Experts of a small language model.
Experts: 256 experts in each of 10 layers, 8 picks a token.
Below are experts of layer 4 (counted from 0) of a mixture-of-experts language model. Rows are named router (the router's row for the expert), gate (a neuron's input weights, with its number), up (a neuron's input weights, with its number), down (a neuron's output weights, with its number) and show model dimensions 0-255. Each number is 500 + 25 x the weight over its row's rms, rounded and kept within 0 to 999. Numbers have three digits each.
Before each expert's rows: "comes after" lists some tokens at least twice as common just before its tokens as in all text; "comes before" lists some tokens at least twice as common just after its tokens as in all text. This comes from a sample of Wikipedia text that the model never trained on. Tokens count by the router's weight.

# expert 3
comes after: " ", " (", " $", "_{", "/", "("
comes before: ".", ",", " |", "–", "th", "0"
router:466509525467509499513534472474527560520459495454524495525488485478501504486495449560538497467501529455501492546494486514462522474502487501483486463533469515480492498492502490501480520498478504438507511478489497509537445453463484508467446491509508502501523449497520533554502506535496493512504494503522493543528509500522491536482504454472506504521490470456504490467527511500480514504454508480471525467494490539497496526455507479505479467521487530528516476496452497522426517540492499496526520514537526490514523520516515504483488492509532449455510519534509486517458508505516528544478498474449482496509503513480485519519543530531482529483493494505514521508522517443529474503437495530498534486486493512505506485492514504511512518527514534546487525469473553504524473505512496
gate0:483505477513479493513540466481491513534443524495459456521482461446470509513537514520487510521522507511503521488494478483488560524493538522504483529534495461491509480456491505484496496482499462481523520504483500451515467508484515481446455499447502502493485509500506558503504493494495524490485507524506497545455518471461512494500519497459500493430490538495519495491512548541513486498535465501475466513545506531478487537481530481505483495511472517509524495506503496511486575496496550518492495540517471485530513490471468526480493482551504480470515524488517474496539489512480517477521457515496493499515481546471489498530537483571467543463492457502494480504492493501482509515455500557517510448495543467513502465464497485495484538531502489506500490525471519472525500500510517
up0:482476499504516481480535507487511550534477500464495433550494496478457494532515530541505495485525519502524496502494511497482568512507518460540505531507539461456482492495486484455483490481485506483514516470498484500537473505498518488476486482488469502470456487500547490518488500517505524477496512531518519518519527491461525541463470492492501453447479511458503483471461507538512462493509490495477501480529509532499474497494507529481487479485481541486470507550503533504512524507471529509489452543517494499531510502503463515500525458545525483498498488459528504504529513494483546490528452499495469534458499519504462513503513498515473533441490434530509457474520499489462491536478493536532550457481541469526515473454475503509484494476518480492494547493479519505502511491523525
down0:494458500439495500510508518535479497458511483500536478527505509492490503473507500537485453510494490485497490505482475472461451477472484480447442478470556457515513569485544498530503499487466518495480540519510495520467536489490480479502508511467542504503481500494479492496480474533540556476511509536483484480510518464503471502531512520496502502527509522507490514505503490503489518509448511485476521493480510486537483508535484492452484536524496469492489490453531493526501486480492450487476516498518481495448498513497433520429466468475503487496528533486511478511558539540485492487499451526537530461505524489529516489534507496523522466518455521522449449482485488490508459524469502512514509520539487481486497482518536498484510454517514482515471489498513496492538511490523482

# expert 104
comes after: " |", "|", " in", ";", " In", "In"
comes before: "20", "19", "1", "2", "18", "3"
router:513511474515494479512487490464533509489462472489467486526477459502523486483509522506509513552509518451450496542474491509453506466512524506519530477531471491511512492491497535495548455501534510468536485505454506483524476506484455482530466467506518521505517476517482520513511510479513512504460525535501481529523477509531479505490529463510538513514465477440525476521490537512466483518493453473483518497487507488422480509460505456479542502534502483509507469486482463537488517526486481526494528531524510490493456542521523459527496477492483503494518524538495460489492467471532505527462464512493528463514484504481513485486542501474520512512494491482502556485526479473488489475481457509459522503477453512535467503497554492498516520510463464509488469469491501558509474538486514
gate0:514545481495489520522502468513538500477471489516523507482486576500496509473496503479554493515504517485437484510443501491502511497482494544526482498505508539491490524492484506527532463543510496514512511491469530495479528498474488498500516498493534507474529511495487506490503495533473513501467487530503493513533504474460503472484531522491500519500504511469549520472486474488496469539527532491501495486523517544528455479452521478514517469500436460531509495529521485504444507500479525507453508546506521522468498469467514501450470540479501494513498509503529591442479540504474479472472530497472491504539506516513493426492518534513476447546511517480479489500502480495547523473490495491493495476504470521496527505503490548513472500485513469570521461507488505504505484487521488
up0:481501517439482492539489509532551490521505533482495521536476498505479507509486465500515482467499481517489474505461479529522482479496491527500476496476496536503508500507495515505518509487432512532516538487488496485455509512536502511502435538481540523537502465536495514519525506478500498501469528543511468452510462496514527472458463505481463500538511510493462524486497499494525480463501519500499495529537511562541477476498531468545520484494536483517473511502467537490454472514520452479444544468520501473512541469491503508473479495493512501469492507474537518503488480478511507469456537498518541501484507507468510486503495548508484478526531496466526493505519491482525536523514477503505486521508498531483485500510531472450435465431502484501473509517456502488504474516556525
down0:469493496456479535521462505497517489555505538495524507493478518470497532502499511495528517500513478503448524485514498554513534487491490526496500496505474471528515518503488531523497486495538510514506540527472465455494513528479501483470464473470530481506507514535525544518524517522476464497539525540528484474533501492507518476483511521479515494523509519511512525508513537474518510519524507500490482464526536494509496519508559538511527520467515435504501526482475502515457531515460485514442502505477482510465471526453510464507490502510470460491522501479472527491497495501515503452493495493500518471514528558511482482511450477566526459498505479465515472529521488481499523496559483486499506474510474533509522516444503475477476525543454486504490454573447510496478503515531488

# expert 219
comes after: " |\n", ")", ".\n\n", "\n", "===\n\n", "\""
comes before: " ", " \"", " Total", " Win", " Party", " Year"
router:525531495522520571474533451485531508537488511486538536501528481479542499479479528461467519567493519476458510537554488517524467521492530511542536528515485500526527497500474495515499476494500501494539493508490505504528459497496536529525468491515525527510517488467466550506521524506484449523493503459474526515494494536544458489482487496491510511496463487454493482509538492516453470501483484476455525477471520497502515534480536477538525464503526516481509492477476474488456495515518480495502514518490527490476485481469502564502476486522469526459537493522506480506489484496523511505454471472481519495510500521475512530530470469489510506467535492501484496466525489500475471510466512452475443470475470519532507471500516501517498494565502543528498468482483511465473493506508517
gate0:509502505531471442503491499499519522507477484480504524561445537519502508477523442483499503499496531498490490509461482486491486543488454479450467485529466491504470515454498537510500501503515494513455503460441504519430478489468487489476504473568472513487509512497469479496534508520505546524482462466524507502514519448487469490506534506501472508486502483480513510481508485458477447498525482487535517534495461434474528485527486521527494493492501477488481485492477497454501487493494506491510493496494468465527496512517514500517510495539486504537537524498488436486508513523515494483532493481490511517511477467507464483471536549495495504493496483491530489503460538518467559472515499485450488498498540495462491555525485507502492520505485518477495540514536521509543449540477490
up0:492490503459572508494507504527516496452515507476506531474462466475468490432508529481498479485518490504461504515482534465512490498453531492480514542471515468497502480503438506506496481483487463488521541502520468468486503548522538508517503545441478502504519517510510504512478526502488474447520498489511486518505481507504539506509493475491475502522536493500478501510471515502504475495500523495471447478524498501507492519494568446454510490547462516485506529494504501491477564459474480500456496503454525546469501489471468510490494494466510530514509447503524532506491516533474467459456485499503502473548502483488521493487481468482524508523506481534502483465530522460533459501471493516502533486531455519444506479521482490496498477509520510523488478556497482481490539485503515
down0:516530516518506510530534514501511511502508487480512508496454495492496476479497488475508532488543538524513505505546482477507526509490521511506506520491488488499494507471494492507466530499514514450496546527503525526536487541550547474544469512545527485481497508513496458475443496515527508510520503538509518458494492512509513472455510464476509543501462497468498495484451474510557481522476498485483500551512510502487471479486489508481482490512492491456507562518460497473524544477506509559530478520478521480493454494478480486504458505467500523476544528519506463467486530465488503480537519549515510547545470517492520542512491504487455501514536491525478543494527515449470466505470522500479510521469487524523495499518561477471488496521515504491471435506495546457474509511483514

# expert 46
comes after: "20", "19", "18", "17", "R", " Stadium"
comes before: "–", ",", ")\n", "\n", ".\n\n", ")"
router:507495491463502477494479485484516514521499507516462497490461506497514443507555496554513472532455470496481522514533500496552500464493527485489527532499492479495507490524543504511484512495504501491542517517497526499497490549509572486532485514507546489489477523496508540538478455533492484482505503485542517505481497520488564459472522480477523504503485497497526502461517509493502543484475501502475505510509512555531499504481472477497484529476491469523508517535485474488500506513476517487531487534537517453471522464505473436501484517493427532455520519500501481509501516471510481521470510536531494497488505470525492523503542519454495479443560508494468481501525487471540478496475465535493518544510465484525503511456531511508487496507542482501486489480454470516480483561531516
gate0:529530531461519513492534508438536497502439472505514480472540478487474477509476544485519489444476506482480468545516496522501510493489562466503501503484533479523482526523506517518478508456507483508539498494483493479460533548511517558501491500540502524521492501486473486472522514513445482450524480462489473545506499491495490520518524536523458469528524519471508472515500541497546504468489502471464522498526524508499467492458483510478503511501534476513475521431470519531475515491505490518537517461526488532538483471546481528505501501477497507533502453492508508476476484512504491486492521485464549485492480488505498520519468492534513532463531495491485446480469533501548506520492516486498502495508499487485511490500475528488503492514481452556518459519470506502487445478506476
up0:509515470496551519498500452484457515510534496531492466503523498474491502486527455485480495495485491514506492521480528538475508530494502477503503476507476470477486515457513514462478506484461527499481503525485490491557487459519520521479489515482499492485456494492516502506473489508504534519504511487494473517479485488475521497540478525481486532513447525509498516469482528520504531522511540463484544500497488601499498439478517542516501509492560466518485481527469484544534458542509536518503500488492513460505557559494526494510485474495483484499463510473511483522521476510526466477526520505507511550469516504547508516484496487512450499477500525486486502480521458441471487503488470506533478505488535499532521571481517465536494517512457482484490503482486509460546477533502501
down0:474510447522495487504477499500460514489473555532484520526496533451478494494486495488550514485525491493460481502522514546485481496516479482503492512488479549502466481495471494487470511525485527471505566510489485564521503479499497468487495481505487472506498497521479495532488511466461479483490498548495524487527517468455519521499527513515517473533450547525453530541537440479484522481473522557535541516502493467505518546476484510516522483474449531497485498484464517442517517514488560549527443538517500494489526485503476478482492508551521504509484520457476492497526451483484509498499470487472497521509511491513485494464487468474492544522477487496516483512455538523523539491546470514489493517524501520531496500503489500524500488491488481472511500528510492494544466518477479

# expert 254
comes after: " |\n", "\n", " =\n\n", "\n\n", "-", " is"
comes before: " ", ":", " Total", " is", " States", " /"
router:533503519520512526492506463471528518552463484471461466530515488492494504513529509488482528531458472472483499531518471520467490461529533511535530501503488515502492503496513486503549476473543522475486472508474500524542496506466519494524525490487516494512521511471491516506554512523514485527477481517495505480550492557482488478500473459494518528502482503463471513485489514465517535486502495469476478532484555519498479536475521515537496508483511524501501507478481481477476480533471497526557484537530515485491505503502504508551501521531441513456516488507471490507474479486517473503503466508483530558561461480477499527479503500477503485498512511475502511480507454493487509519480516484510510489463479509526519504430558486511503511527506517530456469431456525454443474532488529
gate0:460510520530502480455540459493502485506468509493517493493457514514500507523501524475550477549523482495490511516447487483496483512475489501502450473541453498479525508470500498526527527495502495507494479493491521505542542429416456513491529484520506462488502453504502501508496467506520513532510502528537506496542458469494460512522520514520469479499480498480527518511489475503487526542483502513483526499486533472486500453505469499446525492491514533522537502536491502543519544491512522457523475525487500483479504495515476520483513524435490526483501562480548462506494485488443511481519501477484467482523495480474467479534525511515520461507477533487505510481513516504502447510494525453460487468470480532478480487489533492465524527487490475470478477504499516500480471537469511
up0:494551499490503492461505472472527465525487507505504531508462503486476533483486555459505518476476519518519505499481480441495507550488503490499493481459468503488518486523491521508507490449558476504496518518485488520498470501493475523518500495491495485475541508519499483482464526498496488536502504494513506463542492490466437467510498513483509503473545508512500480518497433469504516490563450508488516496501501480486470456521546502461527496530476535486491478532514507499485475471502510511474525495475479513456465512507522482465514503445502549531526570483504511458491520519530496455531486482498451486511487516529501484517505463538547538500474518516467528462460485538500477477514535515464481474487489501489522520495483518508499506544533499505467518462516495504464506573480466
down0:510528495489495532493527485485508560485496453516510525499453500519490503488505476505456525515534497524531548457524489439523460527484489481502509535483534487505506566532485530504519494474467493543500532493551489482460472510521460471490464509478508511534502482513468487480482535500510472483522499525483505513511541566496520499497504536500512534460519518494491509544507451526523478485489485533532520467468516491507480549500534496467515502544497519494510506485493525552475541525520471522497473481501487487484534540513511513456479488503475542502478539490519501452473494533532525501510501495475492453482502514489472512525484453457519516531551469482503496490496517497473521509464532513513512484441527526460494509506514495520483468529520522543537475496521510482505501453473511

# expert 95
comes after: "19", "20", "18", " ", "–", ","
comes before: " |", ",", "–", "0", ")\n", "."
router:474532509484509474529484494511509492458465546521540518500470486477485501484528514496554487517487504477501532542479522486498496480494514535535504510507474491498502524508508492481510495564529536438540533549490483479508475519484534500493498478498523490507502490491490490545476485530464501510477489524478539509515505466554502529517511494524526501523456546470526499460530529529504519506484470480491530527489480537511500522437508465480499501525502508496508473498474491481474517511471521501463505543521523499473488508507483474471473524479479511460487538511497491511468470460521493490481518494453504483513493523488516498467518499502483489487500541517496523517520514412552474533421478547477510493540444484539521471467504544504538514531498520501463504503465500532491487541531502
gate0:506496525519510516531459433534474508494462493527503533463461507546488512511486499513486514527494545485475502483510511484516516470490519470529477521489508493533495537529520524515521511465507497457524475485481502478491481492508448477430489515495475524425522494487486515430469535521492518512524542469504468517502501533478476521494466495494507522493516473494466523491486452522486484526522501512544499498487502494519519495518511518525483476530544499481531478449469504518496482478527479498537477520471539515477460497478492530500453506448537463536494476472483518454474516496518525513469501514491492467511468479529491503476489506524521518547538446492495503506501462545430508504521466472508486467515517482496480474524563490512493508466484536478496499471508486506484488467475480
up0:493514483508509471500552511507525466501488527478486494509491505472515478502545544503515481443457473474515521525492476506494456481485511478443499505474520503474511480492459510451502487523504538502501529523482476497525489532499572544509544462510480487529489463541481511536504469514493474517542472518497512485501496491492508516518530470516548517511453524515549448541489528497521524505447526525492508526499516524483511495461500503453471480535514535526499488528524479515517519515483476477506488443498467488504471515525498501510494499524485553485472521488535465519528526466506494524540518466522495539468534486475535486474495494483478516463492535544515537528498511488523491498490547490494532528533446493531534492506473496475528527496494494527458480488518517476562523517516513
down0:484515475537497521480528460538522512467479517507508496491474483507551505549509523439501517467496507487540564524494514484515501487494543523538533488473454525486512464489507478489485475500486501492518498529478476512513492505549499523535498518502513497520521461538490516569496467482477477478519465500426462490473480552515482517479504480502501492436479478505497478508529525482439527470508500489488516541475494467509500507496503477510500471505521496505520464538476511475467534520492522504512509501463478502511467541525518493516510493521492507516487522519494469484494453455496491546486527460490491517499488529456524497485486485495525451489496547450532527525530544499536517480459477517489533504498488544568509520504491492459487534503494541492494454471477509495506479494480478